From a checkpoint of a small mixture-of-experts model trained on Wikipedia: 4 picks a token.
Below are experts of layer 8 (counted from 0) of a mixture-of-experts language model. Rows are named router (the router's row for the expert) and show model dimensions 0-127. Each number is 128 + 32 x the weight over its row's rms, rounded and kept within 0 to 255. Numbers have three digits each.
After each expert's rows: a language model's description of what the expert responds to. This comes from a sample of Wikipedia text that the model never trained on.

# expert 52
router:131136067136103132174144069107083103101176149135150177186090041134153087073078107165104135149110159082166088108167081096102160102141101110158123166113164171144151174106098142132138112141198197167130106164114176095127124099113137101109064162112126087143106171112119134152170100094119146114140109102148142110121173142100157101109199176093114114189137081104102127091116125153142095095105
It responds to: Bytes within Chinese, Japanese, Korean, Greek and phonetic-symbol strings, mostly parenthetical native names and linguistic reconstructions in tables.

# expert 17
router:085073105088082062136102143160114144107158133103110127127176138153198114091069094127176105129093090115158181147134156155082139119185099149092094133113090086127138090146166140107168096105165137149080124111099173108135141156143189124134152118179117135111164117141106125178082151121193124135063128181111106042084091138097131092171143179144117128172134158117099169167166143123103138129065
It responds to: Opening parentheses, colons and bullets in settlement infobox lines for time zone, population and density, such as UTC+1 (CET), Total.

# expert 41
router:148157186121129180158118139168137173110158138065111104109141110086129119094181151128135113083098100121158138104142160172108168113118130124071103148156148101109142163121183060101146160180118189073155073101127169106146073165143088116112109175113156121114063147087125089113159106070151084183121147133133188061084110172146179119087096152103136100118106092095115167103123183134162131142093
It responds to: Two-digit number chunks inside larger figures in vote tables, populations, times and percentages, such as 97, 90, 49, plus over before numbers.

# expert 20
router:114150046164130145141139108090085128141096176145157110090071122115189145157167072063129144077144124152118102076127165096147148158112107137140162124112109193176172127137088128139109129115146136145194132133180179156098102080105097069140066167137136198151095055102113161137133159137102114119173155136140167102146138068096159113145132136099124090109105166096164131130158194117155130108181
It responds to: Final pieces of surnames before a verb or dash, common surnames like Smith, Jones, and sentence-initial He or She.

# expert 43
router:150116099107112135165147154109162112178085170124128155079163055157141173191152075151146131142176120149123156155148069154174089145099104077162121121193121192085097123101125130128133136165144139152099076098123154121120118168155083166132162109107151103141133139156112155108164131143118162087147086148085202145195168133068088114122105131118177112158130153166128168176079177188124163162091
It responds to: Middle and final pieces of German-style and other surnames and places like -berg, -mann, -burg, -ford, plus baccal-au-reate.

# expert 45
router:099109135159168084113095144093108122126141086094087147137155136154172037170111074137163088167144193178082160116111107091158067102156158145088080100163188119087119156081118125105121176105097154182106156141078145078147145107127175147158118135172132164084109195118146099104181157173174156122146100124153157117164124174102120179102157089195141094129113115112115112121136129140157166132128
It responds to: Opening pieces of words after an article, such as tri in tributary and tribes, par, sub, commun, municip, distric.

# expert 31
router:106115106138190148090116131119098121065168135080130140114093111115152076120176167140112095057103129150156156167109167105090104095106136115125125091128111096064140127070103137135088134147079059112149081195075077203114151138149120169126141150088150102095169147085095150079194131109084164134138117080134089148158156112154160166121112201133160169133115135094155098098095115148126124134186
It responds to: Opening pieces of verbs and nouns split by the tokenizer after to, the, an, as in ad(mit), av(oid), ent(rust), threat(ened).

# expert 19
router:073133101124145157127094123092066086092093179121104092135147176185136125091197144124153179142144142150053133156158127124172095124144155159073131094157158080080143145087119136117170168137101107106096107126056102112096171123163120150154174077108129089124163163125111133122179088088085149137146149081112171159169097140113099140101115182080183145105127092120101171083128089194162131120141
It responds to: Opening stems of longer Latinate words like adv(ersary), def(ense), particip(ate), incumb(ent), plus 202 beginning years like 2021.

# expert 14
router:092042112166170125148100121161127149172102151130092158129114161081093116129062169164125064127095159141168110118140148183141065135181148171102087125141138055107123086119091173179137155119148107090123081143153150137173186177124121155060158112109097085104115096092153099115120144090127066148066106099142104110084168132103142145145131146133146113089119123113058147101123142147167135128064
It responds to: Single capital letters beginning a split proper noun or month, often in tables and place names, such as F in Falls, Faso, Feb.

# expert 11
router:097159089111077138149116111093111131149134137120209081164063125143043118142168101153120106185128122083149103143172153139201114075119112166135172135114106155155118173169164154144173105099093109122157155187120113159123153073116143099150059145147098103161086131118117153162115125161170139147132194080110132202116161104155154157176146125134145096106151103099109115149124071201147100108146
It responds to: Capitalized words inside quoted song, album or award titles in tracklists and discographies, such as Love, Best, My, You.

# expert 58
router:109164090099117093145194136130157203100106150153154095087123128142168101167140135144147167120117149158126153139164160183086176185113122111073095125115126153179155128136190086125134114110150098113103112117171053194177144125156154123095109128153117174130153153119175125147130121151134188086123109154068079121068083122102102157166088197159092080144116125134160072129085139174148090094115
It responds to: Conjunctions and connectors joining list items or clauses, mostly "and", plus commas, or, including, especially, while, e.g. "theater, cinema, and".

# expert 55
router:153122158114107135101137134150163098179096095146207158134172122128121130134178149155142103061139115151097076132148094167104158205150097101096134161108136122107102167120112147106140162148105172155144088111153163140109075177112089149141107072098138163120076170138179165129123206109127156131154132130141153145157160157140144084143108076212195088143103091175124089141101172148072138170178
It responds to: Single-vowel or short final pieces of names and words, mostly o and a, as in Muñ-o-z, Maed-a, Karel-o, -ville.

# expert 49
router:155143148166095126143150119127113141113065153172158147162120109073088162139199149155116132149107195045150131096071148134140066155093132116167142155113135131181112136163140192113132114115143122192145150079176095138114166094109117074192092209134187166135076118086109195112141143164122115141120170107168136165110142109132174172156139099133112147087138170120131138169154104099142093148105
It responds to: Complete common first names before a surname, like John, Robert, David, William, plus name endings like Mar-vin, Jay-den.

# expert 27
router:159109159138110103124157130142144075154124119117091102145126083140184132074138117146179136157127142163162111105112086184115087155110102148128059135090186161085122089073123100147076174160140094099085177097129182186191090111160071133105131111162137139145103078144142138094088106184104143082164096132098117168165090124094077127150122113125184095136185131179124130134094154122151168173068
It responds to: Inner pieces of Latinate words after prefixes like dis, in, tr, such as cep, rup, fec, ul in hauled, regulations.

# expert 32
router:134152151154171149195139155118105150094140117135130112182099098110115132136128149131125102158079089133115185185122157081127131116143089129059128078118087094136120072152171101131112129165118087118125138107132146068186135101163171152181106139188092197129076112130110100170179135149151137104139213132126194113096096134143170113070129193192093105142173111098136126103155179147133092110166
It responds to: Numbers and number words giving counts or measures before units, e.g. 4.5 out of 5, five stars, 14 feet, 250 MW.

# expert 22
router:077117170107085148069089097079121123161126091079144119116083146101074132147147167155110041067134189151106158108072107103109140121145189184136114125104150104074189104117116122150092164145115115140088057123095114101133159184100143179075103128109079140152151093079130122098146060149129119109158108097103100159154136080104157122126121114072131103139081155110129178102095108127157148141089
It responds to: Opening pieces like comp, cont, comm, Gr, Res, St beginning longer words after an article, e.g. comp(rehensive), cont(est), Res(ponse).

# expert 35
router:119127060107076118149159054144134181142149154128201144115072132097158081117130147158110147138103098096140173113137109093119158142098152100068138162091122186159138110154122142121104132131085159129169153168145168180112119077074133137156069145102171148184049152136092134113079092136099161119105143080162143168125149077156164180080127135132100118101153167096118080109122124122093080083173
It responds to: Subject pronouns, modals and infinitive to before a verb, often in quotes or speech, such as I, they, would, could, will.

# expert 62
router:135138104058180139145131083130138145136155152098072144126174156095135175096111128140126118140106154132119138148118140124099153107095109116118107138061145152149071150124099140161122142070149163198141120127177163123149129153090209096087124164123084127074096153164136133144190117057079087144084180146147119148146142154099117100105173097097113138063178188101100165048121127154132070085097
It responds to: Pipe separators in data tables and country codes like USA, GER, JPN, plus a capital U starting names, e.g. Umut.

# expert 23
router:070123134102136137133100149171106115135116123089160122066139132124109099159104168076175136184162122149137113150105139139173161124113150216112104170158126150142130047170148094131183151161103118123077118175090111107085179086102173180118134100101111123091140148144158083174075143123160105176121173117115150172137133153101090164115155168157086136062136142116151094086166104197149081183112
It responds to: Capitalized words that open headings, list items or table rows in sports articles, such as Overall, Most titles, Football, and table pipes.

# expert 16
router:134130131141118152049079090217140099090188184103110141118148112132124174066181122096141123102116083156087089109147113183088134158096090096156133121131133151058064134118106185129117130156143097131108153158155206163181107104114181125121065145149122110111147146171157200110084124108084118127148111154117125155106142204098107124136122130156074140090095127118136113144139107129080140079133
It responds to: Word pieces inside South Asian, Arabic, Japanese and other non-English personal or place names, like Nir-an-jan, Jume-ir-ah, H-ir-ano, Sam-ra-j.

# expert 56
router:077129162122102102074096189136119076158167099121131086137095127157121134123161044156094162199114125178198117133120128135102112123161174129155160165135146124122133109072099178143119145123113101123147154088123140085091122213098119125120066147150148115112124180112139143129151157060144149125158112096192155130095107177109110107050150154129165174087111093111168085135129106117158161103198
It responds to: Word-opening or second pieces after an article, often c, aw, Mon, Bur, My, as in succinct, awareness, Monastery, Gawain.

# expert 33
router:136134158092173094211125185171129117118085129149112113155120122148173144092108166120170118074157134072119163140104155137182110127130105199116090129120137125131121077161176092109147102135158154123133185132109132108146194115149128131185163112187161165076140074103133131142159168081105088118097191149153111171138090106134120066053161116160137168151153137114111184145168165138103057134141
It responds to: Digits and numbers in infobox values and tables, especially heights, weights, lengths, years ago, with lb, ft, m after.

# expert 51
router:132150082115114078062095129139155099160114095110125155108164148131067142155112159138129192124154092107073134102137120157079164155146183105132177106158082159158078114188108124127102064179230125133140087106095110138160073154116071159173135097131095103134132108083129117159153149138159146166116122144089117068101099161116175123133131086132107128121143128194153175125093117087113076167086
It responds to: Word-final plural or agent endings such as s, ers, es, ets, ians, closing a word before a comma or period.

# expert 6
router:097151123149102084091106108174151144168158070114125131103155097060150104052162070115138106203090130180104147138073119127100127090156161119137146084155186121130116122102110161127160166044148092109140162105095108077151169152091155158147162188093135151080122173104132122134162146130187095139127129153106142142133064188074092119108147152164120174100150114143113180116162112161130106141089
It responds to: Capitalized first piece of country, region and proper names, like Ur(uguay), Bal(karia), Car, Pakist(an), Nor(degg), often after "the" or "in".

# expert 2
router:125113171076169124104056146098142141145130135062213146099145144127129146180140171101124192122067139113156094133162196144161100138117072116101153124115100072077110115145204094130172183117158179138126144126180140130114158103090144160165137161101111135131170194144101092136144127071078087171111176139131081128097118117136082116110163150126142150080171167119120105141127098186132127110141
It responds to: Tokens in sports results and event names, such as years, distances, and the s of Men's/Women's, e.g. 200m, UEFA, Olympic.

# expert 26
router:096123050056127166146134113124109125104106099134152129122100141170124151120076079103172076151110092086147108111173152100134194077055095181091133121112129188145138159131165136158147120122151196129123160139089151125130095115162163095088123083170081175196123105108160169095146074153140111134105193127153138163102135073090161068096124097060114103128110116115133110090148155120108162137121
It responds to: Pipe separators in markdown tables, especially after header words like Title, Role, Length, plus semicolons and list separators in track listings.

# expert 37
router:137119112110104105150151104108114131125161108129160132134090092099155094104052102141083177129058137169156109106189098088089118094108076073181123165116155168108123108121120163081179067105167154166160082123089152098110155110169145134106077166072107120098115176166086148146187145069147169116101112102131115104118163189139132066126175168097126102163100074115122137078136136097141098094123
It responds to: Raw byte pieces of Arabic, Greek, Hebrew, Thai, Japanese and Chinese text, usually native-script names in parentheses after romanized ones.

# expert 29
router:174114118175099157096140077132148162133127174162103117134148089132165093146107092119123134112138167077124172112095145098121136136207075147164125090110117144151071103158109191095138158082188151183110107086101151122183133088074145086148125196187096148103094090121123128182166151124142128093144163146161139081121115155099132149157129179175117107125119184089114107201174152100102143103071
It responds to: Final pieces of foreign place and personal names before a generic word like Prefecture, River, Creek, Avenue, such as Chiba, Tokushima.

# expert 8
router:109125103150057079104177074113100198116150173184156140100078139149176165101116068174093111073067157114173173151144181163090164148117071127108097112117137140126102104132194069100096086119126107121142150153149107118187080126169158103152151157096114155080130139119120109122129134158097155116155128157138124101104122111141188071155135102110121138161150138107145075130113199159162186117123
It responds to: Words and brackets that start an added clause or explanation mid-sentence, such as an opening parenthesis, as, like, because, whether, include.

# expert 0
router:133061100193143056088138119172136125157145134076125172118107130141092130220136158164132087201110136114109114138159119188082147147115098074118062080170145088134138146103117130157102113104141114114112141108072194111169134128106095155076154120123094109075164082128095098136165143073093067154098105148137110163166129144139086114104164169122153090160094130144115159086099088127173102127125
It responds to: Word piece right after a capital-letter piece in names and acronyms, such as T-ik-Tok, T-bil-isi, HS-TC-P, S-ett-lement.

# expert 36
router:132114152130131159076118165171149079154135105138136104163146065178152153164107159117168111153128128173131122161117098167092099103172078137135129046124183146028128207095165136134091137099151133172114140140115142078118110131179058106106084074116147104115108137140119124082133079150087161071164103133107118146150106119138079083096103142086132147172087131113161111131126128142064149063151
It responds to: Vowel-consonant pieces in the middle of long Latinate words, like tempor-ar-ily, Sacram-en-to, ext-inc-tion, sus-cep-tibility.

# expert 61
router:067141079159064162139129073091137123115089205163172085167125145071112128143155082151109126121144130097078122167098161143180104086141113183068187080117123106130104093180137174116180125058180138132133151142155095110139140101114136100132106173156122174165131083096111101132105143144152104053127173088163165162124133113141166157178127112148119149086090091120122129149151090133160081099136
It responds to: Capitalized words inside names of media, places and institutions, like Fox, TV, Center, University, Airport, Street, Medical.

# expert 40
router:114091209069140088083134134134170125135173130099171185162144094137140111134159079085094146166106130188108187158105090127118105132156159132123127045127168201103099152139084099131123149115144080094166147185142115131168134131112144136103134149118116176077190123115153106091161155087140117104151121132144090084166153137108130125135051164126101172165195130170090116098095141105076129171120
It responds to: Stems of content nouns in technical, medical or military text, like pen(alty), pen(icillin), rock, coast, water, period, gun.

# expert 60
router:073138139166158074126119116131152170136134112133134170096063140172159151154108148145162135106089090085162081159146154161189138151131088147182163134125100161146104137164168150152148126112204196167102154098117142130092154155103166109112157126112090129192111111104091172168150114107070063170083184161146109140118145097114104075108137081115122140106143111109096133061153152163086161106056
It responds to: Column separators in tables and lists, mainly "|" in fight, tennis and match records, also ":", "=", "→".

# expert 50
router:119149136048141150094101183122121121101157090082108134160144148113084093195187094146162088089150111146118124132126085147114070120134111129135121108141158137101052090080137116115124155164089100128171082131145139130170158111131087145146139196160129098036168167164158133110149162145096125155156094084105120087178199075141066132070124138162127149139114137101126101116095107160166189143149
It responds to: Opening syllables of words, especially ro, min, am, li, ri, as in rooted, grassroots, minority, lithium.

# expert 15
router:163162099183090082127128130116141167116096185138088119100097147164167164088133079133109093095163107161155169122128165131086188164144078158099076174153113133155166116137120096120092137109120153116140139086161096158096065126143159106120064097091158165168146059146107078099092082186117123151127143103180127053135103095103171180092143092101108125141123156072125148076119190120129099117127
It responds to: Forms of be (was, is, were, been, being) after a subject and before a participle, as in plan was dropped.

# expert 53
router:115106125118089120108098097118132112129146102036131118133155157136057094161140123163148105070132182157078113105101078152135105155156193188113113115118153135105149059136132160113102162123121134127104150157062166080115194097070139149097140083115136112117159172070168119129037142112161124133176122098140087152135135151082124150086119178080126139138142100111071175116112121099147188153163
It responds to: Opening pieces of words split by the tokenizer after an article or heading marker, such as dep, sp, stre, Be in stream, Beam, spans.

# expert 44
router:152150104134102152109150132143072184100157173076159168102055148128157117119124088058098141117066117124134118122122132148152128130097135142099155170117109145148101110114095114105146116132137206072169102102130181086126052145140091106113098163103092167114096111112136137102119082073106126176143164188119162087107124176106174081112062086131142104145163184068137109069107171115145139162087
It responds to: One- to three-digit numbers in sports scorelines and stats, especially goal minutes before an apostrophe (Burns 34'), dates, scores, and coordinates.

# expert 9
router:070109058097142045053118157089123091175133118086136114165136147086039092110085153157108166151121124153129158141118102099054128115140156109133186137182154131104161166123119104121067075132144088096162117134115111157117102187092142174116147162103119111132141134068159095098096135137095157135116117130147144087175141149153116136123099098102133139134140164184166141069065109146121064151135
It responds to: First word pieces and short common nouns after articles in running prose, such as s in sought, man in manages, success, business.